Experts of a small language model.
Size: 16 layers, width 256, vocabulary 4096, 23.7M parameters.
Experts: 8 experts in each of 8 layers, 288 SwiGLU neurons an expert, 2 picks a token, a softmax router.
Training: 584M tokens, 8918 steps.
Below are experts of layer 7 (counted from 0) of a mixture-of-experts language model. Rows are named router (the router's row for the expert), gate (a neuron's input weights, with its number), up (a neuron's input weights, with its number) and show model dimensions 0-255. Each number is 500 + 50 x the weight over its row's rms, rounded and kept within 0 to 999. Numbers have three digits each.
After each expert's rows: "mostly gets" lists some tokens that are sent to it at least half of the time. This comes from a sample of Wikipedia text that the model never trained on.

# expert 1
router:473483448430544532450535508410503482511516510469471580418480459484463525473558498471522512482500511509497495491607488519468599351572450544548515588586490509501567407531492487461479494445529472576572436501455559480516500543514550478466448408565529480474539529531506558562442501551491539479410539557466573474568519414472510556538570555480481558512486419604504484525632603546422514526488587484462444475539410562526485475500518493504538553471474598450398489482480488453517478610474545586464494542484659587461498455409544506512520427476490508455505515545600557553549454527546488426548460492584503499489494464426475507573401431511495554504584527533476451560542501499427476446416498552520560534465462506540522478582589415412538507467472487575477504580459458593524503468415511
gate0:524575475610591542431516449443412494582521376554466610482452467451469551574510539501550492471443463601483500542456586566440454488571530476447472528448538510446516529567437572549468466463451485509477513506462513499486592534441581439547532495489559577500494428552455444484491487493493569507592522472538536446467543544592492507523598515461458511409429496490602435448497529508352509497521636525525408491556483592484505545486440641479488555407585429449424546530497525582447445538433521533522496490468527591492525581530501484534405453532493502532574520530452523496477464564441469497534447499520449531479507505538455472502390470465384589520540461578552438457457539518447549507492516511489542451554509523553448527412470551503467488528485529522465543528513561524470424566511456
up0:529540511512602553478555416484526539550506536510581469407533596491625484501437488510484609518489420459376422458437483540561571433480500560468552447515493526510461513452583609507410529539407552473472511524505417485447486496443494570426493475542465412523501543517488512495507595519546475609454514495501482568519595434576488495457577515483634510448529487473481532499480465537489478508517463541522562477478532425459490489486523528442588462533444505486592535605486447515537489433548439530510490470497510474504482534522542468541425467512533571526505462482450529466437525423540440480565589498481552506546494505552433575403501506474593537506617534550478509551520497491408534411498519468513434509528391514416456482533499546506396450523569390375632468490442543515466491507570522
gate1:526530496444463519518571463597606399476511487476559433550450468513496455520520471511468495482382436449463458441519539557433508553531458436449445541531560478474511480448482514456431493464508489567477505453510545419516495585432545519557494542517466459619447483464515564502409502381506521538575569393535477432530482483435517514415555498544519505424468465508512366504461510492441601506511514587533494526458461393505507506535509462492494542452535470508441494423492467520451565496484601541482450483513552505449500482410379537497549443496532589510528484500397476582475552406623557376467493471489539540476530554500490426477446448517562479490453380468545488531408559507602457450552466528505538467490464491571568558475501431491519397456442510574562477552522586480475452439473415
up1:566449447488493491520536507490480523485544434503509388474553579526563492442534495569459504530423513447411563499496473470479465470573428558513464570512495450547481382519616508400586552512664500527519546493505528434518589591486482506507559571439420460476529500580567527621492488456496501415514486529524576508512489483496459464464451494506456482528557480512570461462518415467472544516469486502567560470501501559454504418431479486429575417580601462546516397461518565497492576496499463559427549509494524432579408443549488534486499414557544470407412485439474414519465508415531479403460475520474517492546460503529496488473404498617522510553519578477421457468480545532440491475480513487523469490493501502530435450399458492619460501506611507590517482486486452486610586492537479
mostly gets: " known", " used", " him", "\",", " such", "',"

# expert 5
router:499508461537568453524494445526438395541507512520479513591542486512439529452546469584543552516478471540458581484500470587471571525511543555486461484551476489437570440554506590457443506485510595469602414569472556564546447481407508439557515464546444510539464512527450587643488505537574505481481495492491525514444451517533532536520574496544414529487501424561455388467545674520491440498516515566453527432535458483453544493524414506582465484493498528436459454441493584445500549519552507517528529505548611417541475529445500459554592429543473508428458434560534485505543481575492494415483452464545514462540453480475467454481528453429421508523539486619503527534571528545476565527388580459554551537560523580471580540547508385494445454537460517493433418532489495631489540512470471
gate6:576401557517426477481503449543437357486568477471503452506536503538517489491514503537521430401528469444552437452520549530493392446512534517424436523460453536483518472438559485542587470468532481512413568505537512467523534460503429495457585501494452418523500554371455493493465503470559474487580525390433499400457463436514447533538471468458409543409516518500475481443505561548523487448637524547537500439560490406529585514483653586548549530490531567508486465486537567574498510576438494420502466529570526518509454476402574470540527582440557461500398541507502594545487444490514489508534548520581422438534478490459488468532494469515501492460568480554533520514415504466533562450467512591466513538691509471555504477509521512551503519474462544511461492578520502562428515524397505
up6:513579474505530476482435561465515534551510448518479571505537482566555562450540487482486422479500528536411599432520476560498530522565504547481566522488507461473432484599529525472478545457444430544449483497527448490437506518550514507580493554416443549478508498332419495452513455485452542476473515471492573515464545512488517588485487696582554527512468439391540588493498499508417554499470558518545526582550481597491539517365463527438572461464511437446533613484481532428453458523490433570563575417383502550499490389465533416483405468498520524418580487441451483552530499497521427477571525424425457511528484533523512472493512482453586539485519519408532460504440489498477491553519476545511539443499581466455422535548568512457481468448459479544442497442505590414529474511442429
gate7:564423368552534479535537490451440542566480523510416489550511539462543480372410424501450586555440467552504531540510495500615431484496426503417525576490506472551536485529540495464518461472492440587510525450537495568453497509533540535487506556432503461441540540520534536625476538522527545451374524518441519389467480529478517441556520554572485500531495487520523463536518498541553528529500581489501544503468518492574363466471574515359457516455472491544462491500536518518481523557515625558574512571552620381511521495456600393450462533430517424494420474430445509518485489484511518493514488525470502547590412610361537489524483464565504502592466519549515473503509542500516485510536462447536574533563562496552491552575472443495529431580441514470500501472529622489469522518501436
up7:500541415597521562568466590503515500620596491469557459512478522509542523469373420559522501505471538431544441533448449529477416506533438575432575537597499535486528469566514508526519463454492477536606546447538544493456532566498534465506532479408564521513480479392416516485492385503561429490521556406483480482512457484563501561490459663520495503528363504553504510603501531511554525452545417503493467489421447540537518503496569516536566534456456496574498534474420560490536493489552518501445458496476472476598456451564439546541488536478558519566539505447451557484398429540489498412468587483580496473519546528593544512431542451470498506487508423514503469402526534443573554524443577485436590418444597495534449523535476537476557575498534496492528484559425490524517428486567446
mostly gets: " early", " fl", ")\n\n", "°", "\n\n", "duction"

# expert 3
router:476496498399521454432553516437416432551525479501467499454534408492441580486459446455553487492485580530528528466487544530440486448481548514543471568558594466479467547529482488513528446516528440443515514517599535456493446508462520449533508468602524429467422434524489589554505517542585497413528611459524562596552545503582558579471454492485493486446482408563426438472481516477529416618450499556497515534487526511513496445452452537582506581438478533429453546476487464495496515516484538494476568480554632481459496458456519524524606514482504454493490347528513486531385590490460587454543484469554552481539487445491449445496465452521455591495539475490554500506483455484431452456469540431568600589596502547578547578553533446458505517484433454612419423504450458502573593564477518
gate6:395447537476531512474596583474475390465408525552555499465388603460452551512554464437545572445449528521455545415513555499510403462410543466452370546493559532459545595522441538546465446417488457555507388501484483530577546547535578523572472550510426468485437434424463495568458472578431528462548535497520456528532481405599498587491513575446511507555555572427459543511455493473527601524524550517487439468563514511534469422585523488560419465442498494442521444480449453610556523512516523598517425560510524533490480446523555473469501534472548499404562512515456453525488543555502530476447468526470531551458501508489440416532438522460538546502557479518552493449452516542571462480555565516475647461543489458485465439505507427571513516510556494579520454516463498572531526561457442
up6:396486535503453523419455494518464407542426481587522409489439537561508483490551473482519554571489614382440505513463505495553463536462504527473467501453574532376533490595558426446517520477486511521501448575530436445580604548523543468533502551469458500452410450561425502486443482569453514593545473427469441435513485491451572498484531500581475488502576563447458464558517504434487616496462490513444455462550569519472489572478494498499532542441527508498568524534520573564542629477499502629503430449522501459458614495553480483519562562532494550453489443555508477539518545581492465517469515500551537432533489507560526584492495404622469497476494450454430595509497550490437557372583453488478478520545498514465466516520502465413522478414525468531511510532520541501487509544436321
gate7:453460458425511536501532533505453524488492461509434539509553479481448511479477584450508532455542552607448503444467550556416497525502489495591430441554474434460603513558488550513520473512599538524555616461530575561572546528488546482532512517471440565484471485500502540531471494421452480492510514417516516426494542462575471463491468469446510524468492445458484595453436531531446462517534580573438535544510385508469514544449464537495490497465505460578554523449607496567533554498596564529459445584550478572572458425499553511580454528484508561416568540549536565483451550492539564530549534432444522541505484363456542442582527637550515461432547515403575385487529484400391502485577465523466476458509480522501391411524529438561468421560540542478502409468489475475455478420513564
up7:562570454426552464511433496497472594511548546501468476515466527542600503573475472563543511560535613588559503479525487374524495440486479505548542536483581451447524512567506589451535538549559498479482499551506523480474604530570568446547526491438620462430383419507499534489564521365647539460523502419502436517529422556521477455474537469486579447483524598520526509388456509539551558426506505474562478413569445520478502492462528606538496480486438517565458507508431642519496512509499535507558440488468507428512485382449490594530538540552492530389534537502459569576497556450518487487549526506526506471487537531513439546509496457446460523457468442506402445468504567450457594520582391512494498559507470451519386450458564529490503542534521446511445487569518480459523502508526483
mostly gets: " N", " w", " O", " St", " ch", " r"

# expert 0
router:482441528429577540494500554507378410511539520417563548468564500547476548496527457459483461500445538492454502532595481488510616379470556549522418514585499564450484436505487472435471497463462477478547494553576546504508475469399586516498499541611454509533475524493425519502467489500501642470492600422508554563510496419529453578442507548544492550495461530532542475490549524544471449493491566536514467428546492537421557444576499571549481523448499597432492448470541502505494524570478535491562550563502661547452495519478522502484566411546627476437468431571501445499456582487513531433460463475550446470544427528449495467457471431490480483543472427545553521527486563588513504489515439424580585515575548436527563539547398467447546426498476567557540491540526432573544524527472596
gate0:553460517495579471500491596525399495565435558526490610528402558539475447449487433466604514384424513518458597493469502582470529415535482489548485489450589440530502458495562563447491431390427519519561507519406549465507465543517547500510453521532542441571509523460453457523507486559499556605443610494523611443554472442459577497562508494469530443499537447475528421521490650455437571525440513514554425531552582464505361462483416515538490548448434403547541496564505519558561491453601485505491453504498538520457513500565483447482481443479449521526455486559524498493502377493487497450533393501440528591432548454434480512425492477496422520477481483564436503463528534495489414553471435469542510487464481501445540572434548437548468451490551512523531446490472542454480413488473542
up0:426463519464424428531509451501477534510530478403501545501503493514595530561526550462464594540422503567556492574484509526517512515423537496508601486519474590415443550486503413571591490554521427462455461456437451396509456469463431458414506564484537521448469573462466621529480468399466610492550489475472514524492593412440528578513431529547433464542506439465604453447494429582469408546586567408520466560471488448441575520432529547516490518538477583495422466462441509418437482409577537570509449488444459500490503448463452502504439478475549559568451526525571481417474468434482448537575538508562496440516488499484436512519470432532527479513505466501596438468540446404460548474543518547511580555475497489507567525522419593407591526463468564504479477523507447526429520526465502
gate1:574513504555472436528517514586473520495488576553556576488460447557490582485454406573509478520481469473539507459447512496464510493507510548540551427486455413476498544498464479522452534541412547454545522526414485588422500470437495432466505440494476496562441548521458517526437477368440469498547585412434429544514596484461465448553582524548502424504520461559464572479478643435518463455543473590533528527551538500437448464480487480576521515455474485558461568527524440491504576454645498550544527545559504467482451389400527460536487507464443460534466534443522452539482433443541552475553503488544455450479474504534560425574446532472505479621436523505494575551471546575500496539411524425450571590545501543512596519634492484528482578480457489462477427382509463587549547575482467
up1:408477527473472501531528465461581519466442421508476426518597452462480466512421526412510582536397484481509486575483472488504509417540540426544476450462551551404469468459441514506510528392492524574482528395585498593546457497509462536527509558449572519473633430573586506494503497460536421469498490468512397530430426430549468513575555496531487567528469495458447434433470530587497484576394567441538433494522472500442426472461449509454515488571563535454537390520440517473564537492481493476396493552415516541545557561512454438426503504567462447489519474476528542520485609493431473486541483466429530552444551369453433568432531620480526491525514622484444469454504404504507518548504570553506461479541482499410463554472528494449456462511480410534457459534427547487509479491543517
mostly gets: " The", " ex", " de", " John", " Le", " York"

# expert 7
router:505454522456551564508507533499421506531482505430489426462615456569482574440565425550541537439424558473476540396520475426465555435548551533538414586526530501516494435540502459473497463450483452541486621523511537483496418416513493519575443559577475522547488419557512461559542432520561463459465574461450550558498508538489452505568539577514496562495514412467513527431481408499497495519494556561485512440407446532468406428550430555518551484458558508489503517471478511522522571606442589490423552539478587345507493445478574379523519458505610428478522447535510596547525524547466529405556454459556583569492482494414513541555415511481464536532596451470545529588566536567456479539439501538545490496518508558481544562435476473472500448496448473508496474543543456396546506547498514
gate0:431449442402483512551506421578438469449476514569522502457549447440474488397523507419617537524459576426416625472489428452417453431612499447419439499526560525491547464493476530533563625433524528531527503509510596564578461552534534529425475526453452519446451483469525524507485424497496590518503478557503461511455457551414544502529503464504472565524543468478558445531401533536513486513486506401510597557530553552476487482466455475611535563493521440420547509489511479447540546500459542529395600543497533519547452523555460466557497555496524442420479483546494518519556563498463420545562494486517588485448525466458493455441567531461459398520523545532545453465340400576498499564460477549428497522576533495465592513564491511436496524527523408501544506518458431456460542475491429
up0:474578507507493453483526427554499482405423432493455459483494545472423543453511599542527495493493521562548561471527485511388494536553458544476499537471533511531463455479479514571543539563489503557497514558526459475494482448492570558559551530448534586533447508496451410525566466485483496497472475399466427532496540487474438484532572576455541496529550463530466571496450531484611448522507533443528558502532501564532515461485598423527467506556425443516453472463491489542489510477619572509493563580490544413552418419498534464519476468521461426541509518499508584479535462446434569489529569539483544498414490431450584535527522556498382375436603575576611540453390451461626421494483611481416496527429524409475544437466476495558501481461374458567589500534455460437466524450461488
gate1:452464450525512576550474464511474536588511522506560441504484501562499508463518588576530560634458464446425521495472481429497541530544489489428385524454442492517496454541468489514528500436451516473485398513511555544548493527390503509532527457518485457523483490558466561454416591470545494502538489526410399503465451524515513456465540551543480645536581565607494467408423532590446476559523420463492532437468518501528554501562470502430506546502468531548535514479544519467541488578479526519538412518530573558508487530529554495478573567519479441538458532523569533553507512489463462463468600543535438510521543475557474587402495446486499464533487435521534420558506350534639407600496554530481603540463541468453541493522524410439473521463455422445499469352402541484475559522523443
up1:448488493483598512481386477556438459559533585552507587484510414491492627478539500585534427497511425479475529474484568452530475426475453547511541535497649474508537449408361448403503498505465490511499511471582511435582485424466533528550519538520529410477482623515501510451426503487549437482458459541510451561499446534521439458482571395566501516488538590563548592434514513470552581472474474417574453621444483456441508552447486578464506519447484479478533526559622509445466432529463400357502454464533514462562496507450529492461504542490496441496497563487505435467459453541551433534496441515423474410452540507489548530471412553447510552594504494507478533543497449478458495419584501523470473517443500512525502463552490451524455593474424465491504458535404521513439468500440505
mostly gets: " to", " with", " from", " in", " on", " of"

# expert 2
router:484439393568556603492477530520515465580548499458505551443492435491536541434468430489559493569444564406524526388533526567447456540595529535480490502557550523507530503520477551415426511451501514565528498527595492597441529523479571551536530560470373476525501434521467527575430530470517453441416581552465556489528517515526463514553487539517485513443438473489428508463553579489469435524485397534533530473575496484461523514518437532592486524484492539486560453420468509488533540440456540505458583643465645434488443472511609440473537476513479431433438442533485537511433495500474541468493464466538534517464520427461481512514449553526486580525459511607507615463501484624494426491507513419504555524635481474572532564560454450501494489461504459515515411563445537587527567562452457
gate0:516505455489488560540612522591538547530542485424538539565500451596554537436580570577612488493577497440438458517556466549381504502561528611438503511443512460489472454499510504382418507587520438551435470538448517425531498560537550540506479436517489397508575441488488456476477491508571597531372461406542450462506498537498517541458483582428482530505545452478578482398483441575464448461464498558538498425503508526448456565551481542531464449538509524471497513536509542485528458462540580503562456359466478543502504472475460561494491428447470527530511536489481556414579428457530472483545569540381486484456460559473505523497482469445574553501513618528520571480536554421462513576441464522497624498399525556570534453508462467514530468450472536398501561553539505462497502523504422
up0:566440552509488410414513498422568532479382455535548520477565421496537411492482519549493516407517505503544598573485501523458503558503591443531469493484432518459544447536620571539468510479489500403443593468395518438443517502488501491454535489557489554434460460416551443471523543538471505450490506493433440603454507417511469514491503541525459580496507545438526534517601546648500568593534525497478437611517423523470379561425485469503610395469462483534544585492467569475482473500555465522427563500487479593573489525436448484456608476461529555476529494509477398521498497504512537575521533503479453548503431539442506427503521510485580500471507572581445452466550486394434452517568479413453474540543450502510431536463472510527508500495546512555547495503474462568523430505538603
gate1:495494484504557535461522501519565514517473471483555507454487560473380545434632584500507428497543492562528516534462498524508464495438481436473480462511518538569531472496562438530510522497508579620420538510495506503426501483418495600503502520477590549370482534491521440590477434415597475464526459498475534472482484416532509501438523571494553497381449420506489508526450507475333429490475449454431521467518463522591479489452435524534564424535410551561520441484591513573546616537541533519509487498450548540496452525454576539475492531504506523418463497467578574508395521594399606534449467551512457546541517469426554431543408451585483512509530497501598564478498564435481446516428511531489521465419499475468499449597519511530452581420517531552501466456398496535441493557513499
up1:527366504497508430443507459462543512506517501426492510418456494403511549500571501511526505492460546477413495503523486534497541477377490445458527555485546473514506421459540478563548492403480518570421563408512458431495496419630541496407523558513566506536511486464520507608437568533432454417481532466486572510482494408530542512540462586600534510461459474422574506522468546423472452539523533440568398453539520505609525496426442533510561456438467461529505403575573453521577460497484510445577526501529563498551527453509501495474394549535433546475471415438519467471488415585536594474531403473512454581532525545432538387403463496511485483498542541455452478478495612551505438479463493442514454496634540514413451548494587522518511474493475540510568451496511482576497525505439479
mostly gets: "==", "===", "===\n", " Ab", "===\n\n", "==\n\n"

# expert 6
router:511509480554506548494411484489428412500579516525536588419503387549448521430528483490546419489403543476493428455513445538463558480492491536473440538504572510498479569511466570499496554439475489534529519519487541449479522438477604499576568466553457455499487492475475476466468464407495501513427475475514501468513521492535450544533512517540465606479442425617484429417490553527474545539512498500449494465496494455446509456532469613551555564452417516492460503465431543440447508516454562566435468520444640500502448451485495487561514527497496495497413433596572534453486485449465560411565508455452531497484476496435519500502426504468417465546499474507505534635571419534464522503405446427456522499559564630477485512575481367429490492479532452487443416567322487574509577546451425
gate6:516470401524545536523480487432451459485492521464465452478536528504479459534422513543491495486485474589568556529472515576524608490464514510458557584471548493480416516508442472415546476504517467498545538519469546517509476493473525523488563508560475520563518571561448568551466507426531477431533580537545512509492462466486567506412517441573481523325560558409538514403425462507607468452448500524456469478507478434426491543553545520487606577494498642460469498419590563460534468415482494467486552538528513395595483496510565416556508473484482354527438533514540450448393512481521583435461540507454489522441631464474494533481570417552411558465455520570527569401477488535405474409492532536465539459469468407524471447557555537545546476465522586510477506560475578516508510478504523
up6:498581513416525462493608549459441515473462395490508558585464471488548493535479456612460558442484515457480510480441544519496494490540498510525559522552413554479584490481502458419525563453484506446500444467612521437580455484509556418454500578407421526549539567600492498515394498511562490460422558517498514547525528571551419392530539468508427499555475564563527434542491511451467440487514515502423394534495499603539534438418449485487509489487494379490437450494470521494534525501433640448538415492480543536473574499465449463485470504456491450450417427480510513523563473376550525507495469513535553576559523565484465474442528507543589422489541554516517470488441555488482560558437477571542434483472468542592540511511573493463448510509519539425471573412545422616561497421529449
gate7:499520508539564472519573487513526434464526519493416479454529542458437589492519508564536514541511421491522518435425436550450503528566609455405584562436469478491563488489521539538523470440462571484528510520523515541433489446509451519631588476554450373545575449530443411535556475524569403478534499439373518497511439526609467544494575516468457564472438427546419525362490507451449440502529396483470648477538532480509477479548522476507613505486454554481466495556560566403535530523503488574533560468476470472489482505492507447471556517574543490556512490568527471502527551488480527508539562447512534458492514490491514480502552543434484523474563521578557469637423471546553459505470464501475483594513488528438481459526577518550497528394503361364477470436545522487510423532480483
up7:551517521456570477573471548480527540555524433561422540454513485477486482518518511538540450517514499512502488553404454446464434554558452547466459464563450491512465524572489457487527542503443487479509462514517414461434382502502492490595451528489616447511602398473486491403359576511420460486531501557502445476571505539508413490575510470439488449577424540493480461548529571532517467531481509523499515453587493478402437399505468481429487511497454539496473618517456485475474481536543537555474520380418470532442422388542422473534462494478479471486606532375524532485519496502425506597546616536571618515558568540496438516536466456504474550412487494514528443536600510497494518438480625477415554503506549527514500418456528551450450504524477427437489514522503566468510442584572540
mostly gets: " which", " two", "–", " '", " three", " "

# expert 4
router:432407466521513528435495565517495458512551540464534576424576422516462534449435471512526428505441555520499450488578507426468494412550458512569481510503540466450542505499487555488507548464532502523471438562466516550510493518487499485597546453423497455460450516550452516499449434502539503507465521504468550552564519420488540500505457558495511500523442416540446428503525600428453474455551479527447476519453415518448475472468441499535477511472456573554452466486435404482481516521474505517511527579552703533468511520383479500468601438520412402446495588521670556552524517457496497466452494472588493439485448381455445535527488509467455590563465368520497458528488481547417575495486509441564473573655529532387520487565532476447463473462481519465480401534539525484496539508470407
gate0:410500458462513518457481499513496513562529445380494464472577510566498529522484504430579468505413471526556469349600499408444581455430535471443548504619526450514459420561593519486590505525492447551596414495418516537523459490512540470489491511569514519586500491485516554524473503467482517510609486434483549491505446570486542476558553424476391524512484621583538566521581560561488480447548591508512510482511510535456578463517458548483473545546510525447475530597556576567487481604508568399485552510412524585461516403444501528527576462534415513512519538467510547560477500565521466515530556506472501509516483505469561464582558524593459504517565443565553512482591466529500450535528496538412478465511442532512485476633464548470456485511459572499450462509521386572467505516602509
up0:469434458545532573631537458365429466466503471515420510577500488463485474443479520394519564488485499429481463479546509541491537437461445459534493434493451491397468488461451449543455470451532533497496472485440492477570532460596481537417412525495515522507425418569499530489542437613457535439510536517524498497443470463502543481496483498464546465514538499494542498464570556390529500566512503560598464515498490464495459663520557527500578479518536483498485537455552534592470524554518395485442524496438541537483466551542537449562566492549518550487495483543574620593571380484575403515477534497554446580572536443411492535461532389478551558517552539453494483477459512482510519522539432532543469574325533547440472480476467511475475479478506467524419417542454531535509413518531618
gate1:511535444380581503571500438497451469522487498447496443434507570509421498520533445501468463533451535417504527534528516482549500435433459436570496521524601495510495520452505405488501397486554410496512475487463429483511517538518521504579481565533500395532520481454450641538457529424427535553399555544474499528509517550543492380492495557529613476492332518482450477549512472458557555595503536488487561516432444481494403401562512510563493612510544540371516547513512498537558399516386514527411520479450577459563449394431516545493519475515445454445520550478555445536485447565550456475535583582550465547592512396486560541510547554551468508545428487567522496541431497450575459504512501440482501487553496489441495533492529504528424520562461525550449495499470446497532441536509522
up1:458535518533484498571491498483520444517482496541437546434618497501453468447509553449386578457465576479546479459510525497444598535617519416455491545555453480499414489474470516519489551487441562514506475490486497468539525437611444397455525385491571563497473432574506407451445493570547446498547562521524428522589569516502502546519534432475571463487541518424453544479554498496464557532495526542621500509511510474414524455569555527567502417456608439463546443511463456548512551556538501546472548501394516553558508573479456501436546466598486452532519478489517547598471524531526466507480554573508505512485562531470523504517473455470625504450516528429549506443584567487544550467532439593533442425538410498597418454492537411442540564380436441460490540596480500567552524516525511
mostly gets: "%", "}", "ions", " film", ")", "ings"